python train.py --n_layer=8 --d_model=96 --n_experts=16 --experts_per_token=2 --d_expert=64 --d_shared_expert=0 --activation="clamped_swiglu" --moe_layers=[1, 3, 5, 7] --router_score="softmax" --normalize_top_k=true --routed_scale=1.0 --balance_loss=0.0153 --balance_bias=false --init_std_router=0.013 --lr_router=0.00104 --vocab_size=2048 --norm="rmsnorm" --norm_eps=1e-06 --tie_embeddings=false --optimizer="soap_variant" --lr=0.00834 --grad_clip=0.5 --batch_tokens=[32768, 65536, 131072] --seq_len=1024 --train_tokens=592500000 --steps=8870 --dataset="wikipedia_en"
Below are experts of layer 5 (counted from 0) of a mixture-of-experts language model. Rows are named router (the router's row for the expert) and show model dimensions 48-95. Each number is 500 + 25 x the weight over its row's rms, rounded and kept within 0 to 999. Numbers have three digits each.
After each expert's rows: "gets" lists some tokens that make up at least twice as much of what it gets as of all text. This comes from a sample of Wikipedia text that the model never trained on. Tokens count by the router's weight.

# expert 2
router:472525500471532517490502508521513527481472544529468517485493503532549516461484514519473504496486508496464470497500519563478509485495458448548497
gets: "er", " st", "d", "p", "or", "st"

# expert 9
router:534486466511485559463500528511556523500545455503506494505524466490528534498539445525461518503496497483525529479528483507492512487476475507495466
gets: " the", "-", "al", " his", "ian", "ic"

# expert 11
router:485501489495458545501494502454490521499505547510513500473487537524476459500538503493529515461515505485475517511506511507511480522505555486523497
gets: " ", " f", " c", " p", " F", " ex"

# expert 12
router:500511526537446518495472496509470496513536520525483476518467472474491492526490506509482497497493503469520520510497511491510522515488508454493514
gets: " of", "'", " \"", " for", " |", " in"

# expert 3
router:489520469511509445497497533494512522514523535512540501511481488500504512481457497520488504477500514514473479491474540534495469491487501534464489
gets: "\n", "li", " co", "lo", "la", "|"

# expert 15
router:513447474513511510516520485512546574510494508527493459484510466489503545475529488553486480527480489464519531492496496506477546478510494489486535
gets: "ed", "ing", "d", "ated", "ted", "ent"

# expert 7
router:453522512501458548506527545520498515497519499499502504514493482513485499546438479441548466514509509479508516516503492480516520460494456493475499
gets: " |", " in", " of", " to", " was", ":"

# expert 4
router:515475499507487491514501486448493454493548511481491501499493482511485488537494537487489484499489555524558501554505539547529475523538471476500527
gets: "\n", "|", "-", " The", "==", "The"

# expert 14
router:514485529485495504523515513493466498511475428466485519490512511536523503541451478473493486522502477520483546528533496468514497487514498450520506
gets: ",", ".", " and", " |", ";", " that"

# expert 6
router:519492521485526472488512490525473485498465497494535492461496505460511542461512475477499498505490495533481446469509486463505514508484523559508491
gets: "e", "o", "a", "le", "i", "ri"

# expert 5
router:487477522476510510518501496534495499491443449494474478512546487492513506454536516500516474491500484525489484502517511531541519516499580498551504
gets: "s", ")", "\"", "es", "ers", "ation"

# expert 8
router:523516509489512489466498474517523463490491514469525510481494521441502473497519504488492499476486479494498484464496419481476488494540476469498563
gets: " 19", "y", "g", "en", "n", "an"